From a checkpoint of a small mixture-of-experts model trained on Wikipedia.
Size: width 640, 146M parameters.
Experts: 24 experts in each of 9 layers, 464 tanh GELU neurons an expert, 2 picks a token, a softmax router.
Training: a variant of Adam for the experts, 8581 steps.
Below are experts of layer 6 (counted from 0) of a mixture-of-experts language model. Rows are named up (a neuron's input weights, with its number), down (a neuron's output weights, with its number) and show model dimensions 192-255. Each number is 500 + 40 x the weight over its row's rms, rounded and kept within 0 to 999. Numbers have three digits each.
Before each expert's rows: "comes before" lists some tokens at least twice as common just after its tokens as in all text. This comes from a sample of Wikipedia text that the model never trained on. Tokens count by the router's weight.

# expert 19
comes before: " | ", ".", " |", "–", "\n", ","
up8:479547580483575422531457501474522520506470505472540509527499468435452502572497524448512514494503458576538530561546550541410573500450507536431480487517501507497486446497496488515553489534503563
down8:498573469526509583450496501525445480519489541599537552460487511522518451488449482520431505475543536517570463534523566522532506532470492536427452529444430481543562466476479457572520487471500546
up9:477465580462534486515501589433491490523460465564489571516539555483425535523539577545429474477473508477445543508533554543500457466557483497477558489536496508517481473507526503497498509444503437
down9:567505497537476524541498463524473442499563554478523485473483533465501445547507488522550488462518442498541530510463474524547505467560623532511486465550487521458541480493430452525468511464554503
up10:561441538564552513452488454461559467455496552527508504502474520530469441466513440525431539513483454485420429581536484530556495493523548447537522500490524457497533534502474456501524515497543546
down10:475439479560506476474497532505480458471410525569480450554519626535407480524489571529450485442506534507576526453563603543534570436526440554474444529505442475492483522445523575516483544504431507

# expert 9
comes before: ":", "\n", ": ", "-", " by:", "="
up8:484526493497379523503505431483465571434578511499493515539491480512507538523497498482510523476544489473557507513576552484520554481441555554493489558471421523483464476506477467462518471558498505
down8:503465477529530386490498537492500496459531486424482506465471449441534535447493553520532463419476546491436477517467514508375480471570539569456521524514536521483522482559509527497541462564481532
up9:587539524523530508525460450525452545513509487457521552513512543402474471533576510564470543542546519521398535456521472479455474513514454451479573470449528422493490521451502478494549501524505451
down9:445454484506507548518503526445509500518524513516484580471506533506517605559534439525476480527502521519527460479538501505499477490473537469542484448477534536421493492490491614506500423560538490
up10:553566449515515488531497449499548423548553515486484518486509495459515496497590522451582541475525436501512476500511482568475556467496484465444506468421485479483419434438514618547504473514552501
down10:469431427504521455540501487476478471462480471553537515497452546596526442525503481436494462458512419482472491426538465536463569485490528480488492516546434507496533534462475435490552488474454519

# expert 12
comes before: "\n\n", " The", " He", "\n", " In", " In "
up8:526520537512532547487534515485460453553593491519502524486538488513470537520533458483445400479531466481577480491441527554477489508488540406469476529562482530504533494495488516485450461491519476
down8:428507503431476388456547546505464464560500529495610478533544509454578506473524493492490498492441441473551539467558522603446500507459524464536501481460519499425537437542496515478442546552493461
up9:409473523507548547470400407411550502461511450515466438488479551495518469490534519566518532521382490443518513550463481390471484484495480470585525468447493498525501466468520537461377445474517492
down9:439509499539489481519466459502477468504475477488527444504445532529462427562559591541563515531492484509531512523481468528546549479532474466453536605569460495431494541480508439440575462506555505
up10:483531577504546499476453479488479492543489505509491541549523516479468516458534436528544466422507467511561487488535548524516519509524452504375520477462508490478498515500441483473500512492498556
down10:612521468466491542481560450536502435579489551482517552483452504484480445552569488510505480511451463515474557468544599565452467518366512459519496536467500428430484517489425509522497488624488502

# expert 5
comes before: "1", "2", "0", "3", "4", "6"
up8:530450469565522518511502539491472483447466529526513514455467523515482495537514567491526529558591514483534481536478517481496515434569485458525511480453547515498413520491492558536536582610515527
down8:516466460559583550505492459470464499542537464557515503505540543514569512495471459478437499518513543397537514474499483517528495397444571500448513543469538501480486529524454493537533507485552506
up9:512503505524517418488567545541510488571488463507460556509570504466475463526539518509545469544483571495581537496521492480507531585519444548467497448492504519491497508586568521511466536477423486
down9:472536485528420509454464529592578480459422552514504501519464571478466575486560503479428490547494508507524583484546557506481529524484555418474596534543483465542516511501552421482469459515472484
up10:499513539485497506453483477496575498524489469452534589488469506494540533490548501547592537456506460516407544448533527546505524500492484409470564467581533523469476481566472516454538485509542471
down10:527490510484548498455549515550598476552494572503528482433474521465463590535523544461466480537429472492495512502527501481508531504500537507467553507480495534588484577476478429488513477472473502

# expert 11
comes before: " of", ".", " of the", ",", " and", " in"
up8:452523620515483494517532455530497461518368435468424441544512456512480514440456562554523545494491463464502460500501524526565476508548494459562473476467472457482474558481458482531515543519468484
down8:502458523444519450508489518490462548475468556500493457516438448471513495490546499460561580467453508485517573506482531514469486489484525473501531536473476532534518442459494548555517449405499456
up9:505551493475526384547612549541442525553594508488484519497537531470481522523534543414531511445459474488478452491411412461481489526450482515510555481518474464487551471509471547498552439509429541
down9:515535493523505537476542476487500547488544484467395518521489418484511564460558495424560514523555501549487472540543476475500572489538462494497445513484492474484542567519494524542496554575503445
up10:582516526457418477471466479501493573503472490515505460457544549464544497482496535493555498496515461498575410516566504510596467519439442533491529544498460477529410428476528517457448451549492537
down10:502514490527543525471507557551599505460471615472507549453560558540519523506559432511479477515451557472507470463473572485523526522427519496452461477498469579485479463516449459496452440457475512